Weights of a small mixture-of-experts language model, trained from scratch on English Wikipedia.
Size: width 128, vocabulary 1031, 25.5M parameters.
Experts: 80 experts in each of 6 layers, 128 clamped SwiGLU neurons an expert, 2 picks a token.
Training: a variant of Adam for the experts, 509M tokens, 7767 steps.
Below are experts of layer 6 (counted from 0) of a mixture-of-experts language model. Rows are named router (the router's row for the expert), gate (a neuron's input weights, with its number), up (a neuron's input weights, with its number) and show model dimensions 0-127. Each number is 128 + 32 x the weight over its row's rms, rounded and kept within 0 to 255. Numbers have three digits each.
Before each expert's rows: "gets" lists some tokens that make up at least twice as much of what it gets as of all text. This comes from a sample of Wikipedia text that the model never trained on. Tokens count by the router's weight.

# expert 31
gets: "t", "T", ".", "s", "==", "|"
router:105172154111131197080146172171129102105166134076146154110149179135082143164071070134146146136111097111125111160156096097140133126143133103107120099131173108064140155132153113090163118116103095098125128148063115169083100115099141150103140081198164117200139046148160134119132092138148095181105100102100156096152079100146162081140178114111147101188139115098134146032148079134109113106118
gate0:121157082108203159109157166173106153109151134117134128126145090142179103169064100121138112129128171060144151109122053090148063056136090145113115112207188073111119121112101127086137179078107144100154114173078148139118082116094172120151120106159134123167158123151186113139160139136129171182130083113107104121078109124160167087189108096124124128183107137129079119110144073126140117137099
up0:092140182150141118150121129109129088164119122179110138101169072139113186096185130154114143174131143152099129159060193142118195154083177084119099186117125108102157106086163172135127120149171143105163094085119096097149143097151134189106059127124143117116063115134080130081096109136176134141170148122201125113168118153101094171066182176116132135104157116182169115112108171141106131105133
gate1:088130135108163093093137125175130083083155137077190143106108144190121123136110070132114155139091096162141138067117140200143091128139149141125109116193128185093175137116096121143115115145133115088148079145158179116086125158079051092163096092116148183166091133089158175115138075160115088128174105076164093126156146165145099123141175133087172105172120171119148181124107149178124118077118
up1:110076181117139096074130131143163099136080101110152135119170093154123143121083066167079117153101136162167149147159145144160103128158141154148075094136109185120097116104039111069119129120124152172157062137170165138108072182133049123122157116099119107167132135060196184120119124126122109176144139072148141125119152159116122057185190136123136138136179152101093138095105137123144143134101
gate2:131134136134123151089109135136142175106129118091090143054157121122162119154144127131089105180124124145072108145130090080128146152161175113125112080118151156130162140161106121116127105155114128129149129158146086169065124030114135142115124126141146150131116119180136138106152115115146114158124156084154093092122056130089142060096252151130093111187163103126151097109058093155205060160111
up2:145119100155156124165185159185133111146096088110101069157099091132098135150104140095095092129095149121141178069180202105173132139129118184150102145136155179134106123076103136163088182154111207098169138117109168105169099165158060097168149149096125158141172133125117134119072151144109148125113093204184190134084180155124100154143089115093130082107120122155090127161104126117165137119111
gate3:078052158112117153129176155138073092106150130121160145143166110115135106122103119103198164171102076081153080172106109142140064092178181160116175144113124173121086133186206124104110114087084113130088126148143168153156096113155146103120187131176143139129154129095204112118131162152124132136162123132150086124129075146146099124042109139142114125113135174157114113078113166123091112109062
up3:162137091085130165141164113157132127098103105136157111081077138091150134169121118136106120115225176139167148157159133103148106098060183130076154117083115062131171146104182107106130133178073137139126119108108143117075104119086083117064130150155079139124125124114144115095102163097179157120107207102081066126097142165104177137089141127141121081095143099176113110131181105126154128138057
gate4:155142189079121133098157146126085151123120176111154148077138089105127142141137159142164172144185146110123131158142092132171080102198113083056115070138166120127153147066156155098187135063108132137113123159111137178091143055095144131096171199148104153133150090135157098127120157093115118160139111179126095101092125118119147093136138067161079113153164082096082097104154098110158055144133
up4:142102115178125158125150083142160133146138085171082087187124117113135129055165103147101103138171163148092133109124108113073180063154114117127146174096111165155121117075138149112112123124199071140118194059098118083122142157107129150092173139107190102137103122159141184116153106124149131092152097159106160140164096114154105172050172088100100100165113183147122109140115148146112189119066
gate5:134157128099091094065097142098145107137123126052118133125154147143136144112131153159103138173088131130187134161169085127131096148173133092113114083113100106100081108113135149132150159142114123165174101194153087147082128152167135147110145099084156155114078112128145158177149087186197119125183110126133110050173121057127127120105171174128137104155217167118120118081105117144033119113153
up5:207128166113058168091112134114144111148117084138101152099131165094099174135132137131117097157185163162169118157163095153083085172188104090141122097145080151106153099111119096122157152099182114153148141191120059099112074156156135157121181132099159114110098111154150123096154174178139111168110108161054127103136079150101194140108145180134154109108154156111099116058119116123087070130112
gate6:220124141157097142067149072125121145138164108120140107070116118115070097086119116102139086147144116125156073122124129115095098090161198126121170113108100147141135121136103146145124104111076084183171121104135128129216111124133093124146158073159154098120147128149175164124132119177202119162142168138092136136158069114105102128107113132136197116091106165112055124192116111139099184118055
up6:155143099152149128111101083117097123105174080097127133070147133125068137166089114112057148104131104152153115128125114141120050206164202120154149146135091159117108149149127142172147108049109135153185081133121091096088055140187134114117123092130155055134128115141113144097126156178151115144129151156099125127137114157070148110157144143136232111170128150116052156106112113148141088108120
gate7:143149139134180160103199094125119085160134137138140143146184079127020211135106129140098095119111122127104178149172092197119128170128105148126084129094138146116089133076134127089173142096102128108153085142098081115111184125162155130108088056129203152091203109109145155150107138127155129039168156140130160100123141105170139124126089106085117154109094150137096117105157126116119147119158
up7:113162140082145171059189087112123115121140147147091192061139090106145196146144120149086138116142113102077079175146119190084098138102134187145139079114132110123106103066155194113160152113140067131195125102157110091086114172128161130169089158146120111124141112146167143138107115151084145100139099189153126086155152128181114127146189148161098138201108102111165144132111171148152129116100
gate8:125149153115104115133116128122166140147106157062150171096157146084103119194067121176085155152104131118090141145195116214142136170084118096130126113079149084157074138095152117114129168077164144119098165105166124105178157122127123184108114048167091162139118100151107185141134112135126135103075123161105173077160129084167118101101104163144076158192146153112105160089166143125138081143173
up8:123116094118125139146061091108126114145132143181165154093137132156105124150136132122144202079119156083197078111159086102072085153142118132149117157187076185107105123139155109165144179160116122178140143113168069131112164094149071116135082109109140084096107137108176111134155131145163109155118147060171159094161100132101112144157134169121219057137116130131136139121069138169067175116130
gate9:120155183155089105114122140171109161165166212092160156129102113171088172168067120144091141135093124150161093126096097135160107112125157100118109093159125138099112095106114075180118173174106102087117161071161113128186162144152089107135118051217171135130154123113143121079110156149108156148157095150167097070158108149108131100112103073140130162177111097081091116080111118086100171126137
up9:095175163115104124113085140125120128111144155114167178124147106111111154140109118129090174205168134171167103205118072134103110145120145092135152079173151111138097126157173142143158149086057054120119138145151127135119121104147088103073077109167151157172158111152133109094089105094129146170132131185182120062141130087099093071111126142122117135196176153120101101054076167097145166123150
gate10:125130146108074127134104097125151092165174089097164165108164094163109166106124129173113158167087110083112119169095113011145100118068160085114084135129102089132168134128114119125142137059086158144131080120097143171104104122162130103219138156135077158159135124079141175127076149163091082143175078112118163114121110130120163077137160196138131121166142184132107149115170146125105128140156
up10:126120160110091197125124145153102104149201095129165182136190108104131146111136142154100150160105096090102105142176087109057081146061147094144131121085176130137116134138114132123125111131096103112180108143092103210112158129102105090169149130147086178119120116081093154170114156141089089167148150114097131062157071129076125065100201180148128097148127137113097199091142142129152099126110
gate11:130145078078123135116128124157145138104107171131133109096133108138101130156128120194112164117123104130138131120084172099111168126102193121107134083097130103149142096085144162160162136102082078136090028177134128132158170119164150196189059047108119129119123119126145147118146113128179130107169171121143132115194133088182156172096116081138130091185100061141153202123161146128142178141154
up11:114133120091132130080133102109073154155128187093152101111185122084149083119150115177150108152105118161109095114108172102112119170149156126107168074163083137146136122092126111102160142085167133173126044206130100112115130139074148194206092118093083114157138111119137082088165142147107130139194118087090119155132146131132163087162136097132057136182131096155127131146208164097121101091133
gate12:131170173114177158087110117150112135186118167159060159091105162086083141160128124114157115128123108162128124122124125126145142113215113164103094142127172099100153108145153073120113092177122129154100116144102137118097143112124116155096160110223084158121166123160124120096152151131125179185163160143069100154161040121148135172124167164107133081132153077048127131092185081126120180110109
up12:151130182094155157067110134160066083188144118143108165105119179107125171157116143114158129128175125151091100132126092092118147124199089145084077179094146104092182058140170145134132085151106113121081116145168131140161148087111090131150141116156083122122100116168118125101177142147105156151171206168105118150165034142129137151125111182091172171137133093102091157075131107125133099131081
gate13:135127149105117143154167111160170080106122136185162102118127136145116070090062140137143112145155109136152138139115104152121092132135093150111152104155186091102193147112183130064150071107130150128149097179069164122074079120111062174118159170123149087125127108128161086127155172149098117153148130089028174200095089152117136091088071116132113151159118088118146158106194107146149156115149
up13:109155122111049110164192143143114112135053144144169117088142151137124114097059128197168174157131129108166090121093098120124139049155088104107161097148125083116199090111158132075160096128110180108117134173088143132163108118140054126181179147089123087141126113128104074117141138115075121137104125111097146188109082120127151110142109125109134176186116082092141162118193120145099153105134
gate14:115116108122104179143125136158128061106120140110172184100191126164076183153117115171113086140133121106114139103132140167139112129122146118128116190159137050117152115155199097102058119128110150058112100128114167133087138071141137168096143090135118172137117121102098193136067106161171044111105170112103176169107158114109151145107130123144167069112108133162125114091133134205124162179158
up14:152150186139144078168120174134073210125102121134143105172093097134181146119148152101117115150142136169077099094057063116155155154124144114106153111102133156116094173100037145156152128129167091180052141153178145163071144168148133086134063130115137136126080132154169167074136166075137123104146124147124125121096133132121172143097188168117159161137142151152147170119083139169135139095119
gate15:111102133077111125100140144143145155171117161109153162095168160133121101148113151116193141088108135104201056138170094139144065086204089133096103128121131110104105081137196155110167066117083119133150100169196010200171138096122087185120153123146129109129107112152096116159110132124153162147115151162095134108156122098130123177125132115164121153164117136146098127115094105142074088128111
up15:141073144064098187043208130136101127195117163160105115122188110138122143149097134152148162147142134097155099150192118146125153099139099106067097070093163063073122125091175104115147104118102087124094130144132082168121140067110084152080110104157084168087142139182133108108113117144166147075094135127094109101155134063133131126089111131134112119136141176121091184071136114120112118141115
gate16:137148177105138144110126160172182111141122091165145108120107161152111114080079132159173166081194144063136132125134102142170119175130078099092120107155152084120179128138142135081134092118120148079099091134131130168158120087049044154063139109203111106142138154201127150133162122150162096124146193093057122116146132142141155099062121123115131132124140070166127131123158103141122163149075
up16:092217191129130178127142181101212158120104137098138116100076132087116133121110124121156190109157139117154092151109124052131119158154094097137168074105138061123118136180130188103157104123107140049085080121213146113131117122075151128103093133126077089121118122179142125116132160197143100183115101139070128100166114122167133160128162122162145111150147113111115110089127110088132119143140

# expert 67
gets: "st", "ag", "St", "g", "pl", "j"
router:123152194164136184107150206170147087150200165083118137088135160134086172194098082110146141108132095146105137128130074078136152136162148157106098137155158111041181154134132095128098095155082116107140078132148157151102097086100116117130148071136138135169155034152113171102122112150163126139146127108130143091152097092158123085098106105126135079133149118099118183092113078128096124068114
gate0:087121122184129116104183176213191131140229136130183138093085177102129152189126118090130104122131164144150164103097071148147122106103069168110163147166108169134156120145124071137111181139098099102146123079088116148074143125134133153123171113109081086136164104104201137107076124107127137137122117136137119119168150153157083086142107165138099172098097159096132154136129131110196112081103
up0:116116193180138107142074127138171129149135096170169136113162126162086162164118144075118125164109146084132162160076092185101084137144108159154117148180142103124133083153150173100177145110137121165120079150089142165089120110166098210095171089151121120156114145135076141205139105175155102177140122107140086078140140119093183087120141232151092135078130144122105101138144132124132142099093
gate1:108122117081164159117186139133123098167125151126127084167119173077103156105115126121170191095122138115124158137182175099103150063136095155141198127098145040099151140100108108150154136125051114088158057163092133116103181100129100146144137143150100120156147115186063127149143155105138131102127143182129147154134093132168115182143101077107159127145111170098121167108145160111096191044132
up1:060106117097135151122105157080100160100171158150139124158118102146132115093171122164164124145163163145077146044222133136156127142117104130113148148122127102155195160137095138175063163129117105125178154182115132099104136105091198128020111161135094150142138101157124121122117153151127149116115118179091124160054108125147119120089082089146120136154157192125168147126161119155188088107141
gate2:120099189137169112096077113141121143140135125089188132074165169095141129187114083196153130146174092127082091117135142131107107120118146119103093087102145132131175134147093144143111081162059145114097099155126099113138089130134049161116146103121122111128133123171090108126110150113161117136144159096178127080163140142165168153232116108128203066117112148136071142159047180146118090132142
up2:127069151162120097186126111142170126111147122112150117074165126156126141172128121140115061124103137114134139118108136209205142109142076133122151127133107103096161125128163135163157084151131170115168023167109152128120114137084083151069191168118096113135148132105076132107155129185114150118189129083078116134094162093161153073147136151090137026104108177147110143130092126153112122124164
gate3:166146095193079139119097132184115140126127133147059130139091114103140083128113121157087135132144171149209131154191115130164182087091106133090087121169146136165107143075094102085137063067161146184133110100159098157069158108138142106109142109102124147125170098156150107118196094125099133171134132065027093152090096074136156114168134081104118121119147096124133149099154107125135122106104
up3:121124078117146177147173119183100098119117169114097084095175061114102135116093099087183113121131090093127154050129147163067062091161112156117161167145073107103131170158097134137075167128143152067119126141071150127136134162104154104112135156176092129149116147076141124151152095096168120103151128156132140111085085125216081176076058123112111117147115148137107120179113137175099121120144
gate4:182128144073132151093107080130095148143171130034100108188078136131139115142111078164124092155095116169181119141075140116144130105130094157145128066115138149074110163145101114136136139115163099132137092150151094118188114103201133124068160093142181107163133123139182162179106131116124160102164068190097183092146115115133082117129129114117086113141129136060166071152089191134109128127159
up4:100106135027111141126128104099095121153134125091075168159107197116134111127106116121119124162105102144184151183118192123150143098177114097160094112108169184074105166107083137135135178089117066163176079108128120110153124164147146120070113116143183111098116104141151166124073105110163120110140112134075192100155120153194132150115106076109094103164118125088193139130048140133135115150119
gate5:131130106142169145136094088091121096134109178102093106161176172107137099134125125115126178137111096101161147147076078099082119068175151140144182160179105058160140128139156116075139120144068121047093101185129068176126129104164085156126131094131139134153166120134135075157101148123124091095114164172163098093123127124050142123042090089115114101150144124122102132108125093176136131109057
up5:142134150103157152128131094120144069185077199185100052123170156163111122135130142137104138161135110142123136107150067109112177090234142135133136178132166082120144128075149151073120093098134169055108120208120090202093164127119153167142177140126113142130182132161140111166109162123104093104097121177116102116124139144184172161116120151087113099143135160107116166103146090133117114138113
gate6:147139140121123129115151090137106143108170144151119101112129167177126139115166107083167079116096132162108154106137111181102128111177111063121101144139121048129097144127123136092125143133116135104101162157120051098144094123161095184111192186164103133123176123169076169130159117138172089130116119143028166077142129092152085065131085164114093084221149182152149176109124140125113096118119
up6:145130097146097143110139102157185145123176167139124073124157147189168127110133087085124071118084149157122181127158082125076137164123105110160079179092140083099176112109077113135057175131120107128103118135155070156125087162131138164164193147114078158121150112135076157091187128110179138104140152113101180117213109116156109078104114172144112107166132180175125170134129091088146115136114
gate7:151087162149085133133103114136115136110209108143156118128137142161138134129112120125101131093066083088192139158146091108173112183151116149138111167169111099114176112144143149138140096129143131126117088138138062106072019139133120112179102064111132111130103122192142100134135101183214178145151155172108116207142102080120131135157086117081080121153157133100121165136127135096151179080141
up7:144093179129094178134116193100110128125215113167228129117124149121152131075112125138138142088131132102216111187151076092191080134113134110124098143132111129117142132146129140155133103125194098177151107149121075143070058099138101106134114125120185110125106117159177138146110130178169173134116117149117122144165130160116134123062107084079095125173141149138128129124166114131126191060145
gate8:124174165110110130097090149152150101105154154133134200055115157130128102129096119119136134095163135155105110178140120109120149153222104086179070099084148154150101103137140124095116073176145095146121175151152153157113157114143076162073147156121091159117160121148096094096110121182101145101120154169110143104239090132147105143168172152077097161134110120082154163085078169120124140180104
up8:173130174116149123133091146126137137093151143154164104072082169137138122121102122120132135135225097145096112123144082097127156082140117121134105119082108188094117112166149127153144021192151091097128114124174095158105131065125069149036126150143084130146121139176100084116118115138110121111095137170082176149137057108105172089188144157134138134159097135108118123140113119187151144111186
gate9:072194151137152160129142142100176126162140112120151121038099160114111160169116125058103114135090115165153152147110165082165145085182183094112068142195142125149125107210145159124163116116124117118144127174109076136115073083100104164133129099145100144147185130067154178104126095126148153151066162105159125122187088126113108130151159127111125128144106162110111135096143051120091173105158
up9:214057126103104138106113127115098113080110148117113088139157126161121176076119091105140142134135117092091069123133058119087143093136099160188173081108053103118142136082156118139162127104156149167113138070110141187165120147100138182084166176201129097113130140063048176130142127109137108090118100142118141109077171101113125088099126128131090128135131080127090138166132118142141162161084
gate10:098158185109149105121136157135084150151135148096138111081128160129131089145064110175142151062112144098135119150142096098102060094106152105133129118175198075138115111093083111142101143154090144165113096144158197128178136153116106085155137091132138091136212115095090097145165085137125098118144081141156096106163087130145132145120142046120213079139116158143099113129066157124074142086167
up10:094155210097146129128130157163140142174154078147064133160097099064131140114083137143152122085176103072105122186200063108105068049162121090112089116138181145073131093163149116144157093180094151129105127134144106181109142062139113127145101135134088108131140117108060098107165101115157104105146148192132157147157118115162087146116091104118107117186149157123107098141094145102104144144149
gate11:133163162136114132073176115158105075118131255101075110120119124161144055168094141185128133147093134129100142173131133172148121115195133119089132151123137135104112170111125101135127140099128132149116115147150131205121103131071139101146166112126161139115145119129150115130121148186103064101147106133055126120163092069105130147168111156121098179175111114060095135133143047120082088090112
up11:131122141178091134086153129100070085128145149049104127148119179147110073113115152132093110100078084104103140152116125119121128111203138156129177155096135182163108137157086106133187149086143147146071141142133124142159117175102164095164163077098155131138173125113163170145118124128099144136134072166137136072120089069060125096120183172143076161112130071115139087099105117119163079045135
gate12:166161146135117166096192127120184116102195155149106081133117189119104154073117129097130170110053104111199138158135079131129136150085133109095093147143126113135123072196174171104131160147101111081107084121124094144014079096134151156139084100102117148126090112112147170161122156148171148092129145112117132111178149113116111116127077124104115123210127174111109132143129115124118126061091
up12:159041103148178128127128119132130128142077178187141128137133121147133069124139094109164141073052135067199120094182168118118108104117102146121105105136048122117213133133134113112131135129128130172140156145135075152131142138150150131132140088122113124129090144181046168202191133169096128148158085114117122124098137112184090109090114129090091149131123143147095158122172202129091138108133
gate13:179132144152120141147158122110121091155108137131125041083141164118146126190123112159108131136142098136113113194081069113114128083153101145155160156119168174148140139179083092131123122144087096132174156155088184188109178062095138097159151121121097165126146109140049172142140081133096159113137129073178157150125076126169119081146145077106169104119149159110078162116125136178122190096077
up13:131110157089086091102193144086130091154141188141065096117187154148156126110144151124166149131161108116066098147118119151120119120136161152103121106116172110119163158159112100154156106157134136137108106057128124140019118127146100143179156094122136101130182113052094150088152065069137096142108135076129114158131147145095145089099112095138115170141179107156112094124153074097194184082100
gate14:187156136186154108065086120082143108079134125121170079112093127149136141116118095047159156138175150126078110169171093158126099131183164148135143120101064107117139192133114139117117074103145132086133133133139117164136132138099118221133078148156151135159162121092154225154129193081091173128123123150134177127129096068121099145119172134110099118111158159100119167134124087100133143148074
up14:158108158183117136065076124091142089098148081114145082113080104154121164134170127088167163131191131116038103199194107119055111200153146141159093151141174121136120183123153137128119086112139103096122092153174122116169125112101088166120114110135172178116172124147149161111129177118118190153130122140150149185102094078121097129158067147136161096146134127092139156121154090108158144146091
gate15:137116095122103100165203117095144103104175143112075128083144143082095170077114128076150121128092122123121168110130107153128090142110113136095145094092155073142118121117185076109179127132160125075171159046102096117132123117084129117164144136155154136128130127124094146172122109140121077090104148094133112064089072118121155071108160223081136095132092182134094152109160143152109113042078
up15:100108121125140128134160122116084108113120077165111176135107120156096104141128100123111091106154163127146185116142154107126087146128100123183177075159172104156197154145132114086164184082089176141148083120163097125185157108172076156126142115181096144145138133070089080133108190088064188146156174083122077058173120174090159111095117148112119122119111134089088118127152145092162083148089
gate16:130105102073144177128117070098140104121098116058098073133123148143077133137062075124120143118098146118094122176080091136156119062139130119172146101152135102087103255132129099115180114121119162116167107161066152121094109147115134152149068094152138120163125094091109171157151143133149099161076144119176156163091114101138140116123142170104111084122113106181175151164094198122102117142116
up16:120132122117143135109171096157086104132155141073081143091106193182145118076123096145133146059098103068155123131140139156212152116137103150078112150159177114066137120118116076070181114149102147119094106154111041154106105089095112158134199081101151123134105078146121107158078069124170110135164129095169134150124109111165093143121169124113182121121124078111083170121127152113136094087162

# expert 12
gets: "| ", "M", "J", "N", "H", "/"
router:126132139189157160090174148166154108107167137072129136090139160162071144153089062095164157066103094076116111129111123085164157114159166138104103117165134148054167154149100094077135102129111111069157136147091121147107124101113153152117139111144151102187131052181149138176133090183162102168136089079101164146137085100141142091125155132084167092140135099098115153107119059172095095107096
gate0:162117106119134117140098113162133127179090088104049181121161103112142174103110125134089096094190141128113189137152129184178110123164132118103155152219138106157158139149153125133157160148102098124121125145114079079165160159131125162146112112123118101178143108094182129125133075111158107149082160080043120154091085119140141112193215150092137077117135107105095095114151096118161073113172
up0:084094122122116097132129062163115124112119077138060200146138095077100158114114134153071152098122137111089168098133134204150105128119161173151129115136173082137124121162134139124143186118118075081170140133181089066106152139134126199187069129133052106138120106118178130104148102126179154138141118071130092116124111129098122087109193158068136125097137125136110128137169149130142058132189
gate1:120082180110168151137107109124081041106125156109132137089139115187124148152098097111165154133123092069137131111179172149146087119101138091121121175131111131071062123117116096160147117124091106131098078149125062138086114113121087079119118092124072139161142109167111138163122124177152129118124119120145173114153094092119132136162134087184193089170188198088112149104116041066118094102130
up1:135112114141133102101115078137085083097163097173177145132104098109102125133088126152089132190145112150117188185177133152199111172113104081094157108108138182150096096162081133115116095111109083144127081198147087070072097160143104130163092136094168121088088182156133109110179179192110156074131109152115095126125126119106153110103061139135096140099172138116096154137147114068173100132115
gate2:117071113133138155107118170134097157113104142102134135158188106165075116083108119066139131118204154141080113115091090181104049108114073167127101073143125138101166151136126088125075154129112102114127104165144146201153170095098159122174145126165198146145125111113077087193162142090114122177165098076132170110144121203175121189131152108122146099127158161089127101138149152158145125137120
up2:118093114096089142070104133141192128082121103144135046135185105127105130111115106113135086180121158150110156161113053110092074151104107200172149092141111113099140169155137104085112128111067078101184078169191181183163147108109140145203122116115107111151103136117090144180140172119134098210133106112100159129092116130166093157133117147123147113109089153075154108133151167111127157127124
gate3:081145097156114127062150079128117100129187090121090169167161136180140144140123128159114096143107091117165098161135136121132178175076094113134179136178149149106159153157136084114068071133102084128137089091099122152124138109130126120161131056100126204140114118122135174102120194109167098161110103081147141159202099120213138108122105158108122094221080129123103128121158165129148104093128
up3:148106151110108083115073120128090125140144122134119146166178158113110142120161144168123136117097050088121095101138141096113159176195140120163117073169088122118111221136154133111093070196102090165041124124085110065131158105136135135177156140137149129151150121126144144093159120079099085124121136170105123123141144114133125120118122055148102070183125154198121065100058132121142110170149
gate4:094176141084140126106151100156174120138144216131125112139131083179138100152120111146135167129082133077095208138102102119131073151120164084081107117141184113147138150096142177095149132115112138133172060126116128193084183172139114128169089102099123131133145101118149180155042123161120186162185139082146151134093065094113143094095139157156142163142132103127086163134180147105126135093085
up4:133129126136131149145088125165135106100123130116155142117165129142154180176090089191124099187155136097143148107130139167166131153124153102089095187180215158138103127085198151110051105196101040125119115173147105104135082105103091191090078104109165101122158139169119117165107122110180117168143159096120121162150142126149101131143150127123105091106138170079125127094140118071129046128134
gate5:057095133141121155079179082204068096127112143130146121105141149113145116181128125111179139119088142135139197136160130157127112166121106164134124129119131109097102119132148098099166129081133051125160070112093154178171129158083129149160151062138115177131116109115085099149149146152168059160066073102117120105119088141125192095140143069111135108111121067106112142123174095157178134110062
up5:189093117158153124208096142106175098172117136109101126128089148148116148111164119146117150140151135116146091142122093114169147097142138134215151192121119132078153172123109141135103136159127139086101151060191095078142091086155142141081066235102170075162112135122122135151112085128088143150169161175144160150160173085121120144138147119132131187104135161144177128157062113107104125095132
gate6:113091153130121167128151110131100143104133127084142175099099087123101118148119064140192163062156128131145109140134105103103085110146158125142213061092163157088082135095080089102111148075159139128153169140094098134093099115185146103127154085148160210190081115105111159172073096184133110131147092106119162106092121144133066137124080166167123118113174089090103191122124156143135140100139
up6:138147189172109174100144143143125110100153152094130111155143139151087188192098032127139101143136089114153171113124097150145186146162201111130135104165168154054169169105114087134114093164092094124098113162141111166179136105161108104131097098167148141205104093154156150131160103137116122119132095107158112169136096109167093098126109107104104119157182142060084182096176098186127127140112
gate7:130155149167179127114189124162141059109121113101109162123161095138168163143092119109173152160166139119137130109144123142175094140190163131104093130114109109082195143138115105109134103089074110111116057156125067152132178151110083153166094177107112133141156054152166104086110123141147066196109170135123185126106088089205161097117121113158172094151091096114124103080173114151107101124094
up7:150164118145217103098187150112122114114087100108106113127129135084126083131107152158202134143185144137150169112108120139107121134192146081117086134127127082132164110139156126131161138100156166107079099164098068117157166117121123084100088187158128182119175122134138048086091076087101169163156150167130106130134155127059128120131111119106181075153099080112145099057122125161094147159081
gate8:103060100160127130089027158111133115092137104059187113126102161131137139109088089133124106155118175133184119113162083098137144081147097059115153075086139125127108109130129097080091124103059113117117165149121074164079136155115151107110166127132079066170094105130135090134110207152089112116151088142116085118168133100134137082156112158082083071137150131080109166111115154143157108120147
up8:085097086070122179114119095131102053209149157177137113092185123122170118199130088116105142133144130074144156161087194139132141097161142100139100105174141135146196094143144093132155109188125103122140096088137152160097146121155099114154145099156147163142123109126099138158104137097130080134101127071165119073182164128091107092142203109155135065125113164069122097088138134137102177157116
gate9:135118141118154213169145153147104101105155131134132134097194106177083140124121118155160123157132082138141133144042124201171142064119152092122180095211194156125109097131132151023109156137141101124119053141155093121167168132120159145123107104124105099156107128146113115136143158098148126103110080119123103131175105100103114152136181109162129150172146129132120101130105092123108129081033
up9:161163169086069144123107147159169131121201156111122095156200122096160084115056102117143131162154135100133102119142099161140068129095139125155090131076204137111130115126096095097089087162118069129174151125122202126155124094106121166046085133111182142132116103127144093145168147151126122065158089125076131162146135129094085155119163132078159157099159157117127141126168165176110145081166
gate10:136081181151168157136122091120145115147080171115115069081113131132118137144096112154145181074062076169130129137156068123089110078134146193148091059104148098098101089140116139096121048107094098057099156152132079135097157103100137142120117120100087166151178129147133163132100112121116106140062114147211132100172128116126090127096130165135158125105118128124095234113145115122121129103135
up10:166102150184091137121162083126177150112100185125108147123051125100151159157114107148061134119083145129133126133160101176093124123070148207173127085070138043126158093113124096092156127173121116099147147107142077084088122129102132133112075165044071092110146126135096128103159128103176126109145089152122130120180147139128098153167158181155136138097151092136144173136181166136112091081130
gate11:108140175139164111122157151203090140124130187116108092153125147137176107113129068083175105123070081181106126109073117130141184080136142137130175138112158127121102172116128083130163157165107117080052116119121107105142132121099079099086097139182135103152143103164099113135129134142085119085100112128151169090112113100103065140098158126176088103117156133069167183057168108142084052114149
up11:107119143065154137138136114126179161088150090135112130118163133172086154116081130152154090130166083171152125146104037120144110139139120120135100144133159052061172095125137159113077118081174136176173136153147093139082148111098109218172164167162097104142101107128149155101138126179141124085094129126153108172164094146191198135126115128061090113129093148149104134117134078078133139181126
gate12:108109127098090145123168169191112121138133157108126133130128162174117128149126113114107101189173081115154142054158134132164101135149163145088120112200146106062120202075121073092081133115124111142100118136083102174169110061076113095052119097161171125174146086194149081146136104088126127114101118090096126168084140096112154120095154132127135156108124175081155135090152097191120092112121
up12:167143197110174198099107105106138100103164119102105132173096090134140133107085134142065153116104111128176097192107077114127162077138111131163115124096156123098125065168135173144143104103170147100161133148156147118128077110106064137135130081092070121137110137103075188097089116107178188154142102196146120096194111091155122137141172063152077122180131105154089102112130117100107142111103
gate13:135127173094123155080113110101150113097134145129092145115115153121064173134090122168204124131126060142126087136109113102167140100142163119163171103133104143127162162103096073100133072148094098110163076172152054145092155120104063154114078125185184135145167071202109153092119160133123112132171098159104182174137094144128148137149147114119119191098143057068148124106145099084132119153118
up13:166149085157162098092113118103099130114117119177169149084100127112151140118137184139157099139162126159122133121170149124133133178112093070160163153130091109168143096132130080104169127219119079088113096093109087127135135167150135125175139119076167081069139162147100050095179178067132081107167109154138150157172103168123168155174084108170128166096084151103169134144133100070113101156157
gate14:160084118139078123139088183107156107163151103137202163138175111095163164119110114108110163088092112122123104112190128106147144174114105177213101131086158098124140131111176118171188074162122129144140081135137134190134122119099158154139188126139093063128143113119085150101134099168234142163154136141130126098123139109149122148126128131137099097145128145171085149107139101118065132034089
up14:099149105154125142191123077128078089124089118125103080143132159134088108136109140137236112175130113129121148173080118061178105160091141132131169136149126105123140123120133100047101153119119065059174159134146154099144148115170093099117148144095180105143144131136183088154154114092111147178146176124120197119093136090116139084168097149084135113117095113068094187174081124118164118138118
gate15:114097110165123119088205114133152148109128112119059080096136134112056088124112095063107125136134129143166065172166139161079117144086109111083104190127096161114125130183117082101105139127119138127165109110126053132106066143114173174119124117124108170137136107085125112118163143115160120132124058115123185110161130123089099094195111149130113027073145104117145154106137172138121192094125
up15:105128090188095084133139113113082126105150136119138145130180188166155094195106102079125048137151160100187068129129125174133208144153109076083145102204117076139154136158158125195147134151135088155104155138192101146141073149110106118074143163147154095128116115170128112153144149165124160092160131147069111190147123135150148145162135147140081143138146133116123126099105071124071145161147
gate16:143142160083138149140104125145154086161158136114137104155109140198129128103075096145132120117113135123161124068152067080151141137106110129114144070152093119128188143215119110184066106054100149109130095147167129137136147109084122142127161098186130217133144139067160146092026130115101139098054111068155114151115112118130131138119120143097126131136130145085153192058105137129142141137117
up16:180155095074159133190142159104153102098146113109142109109126149163073142090105115147166141076095119078076179188169114070120122138129102119099086176140151154098117127085111103124133090123137139083160106118074093135111146107162145154100117101118115164107089133097100110061104127106122115164086184140148165099175104143216155137110082139075077120157098069130120117168144076158118196131077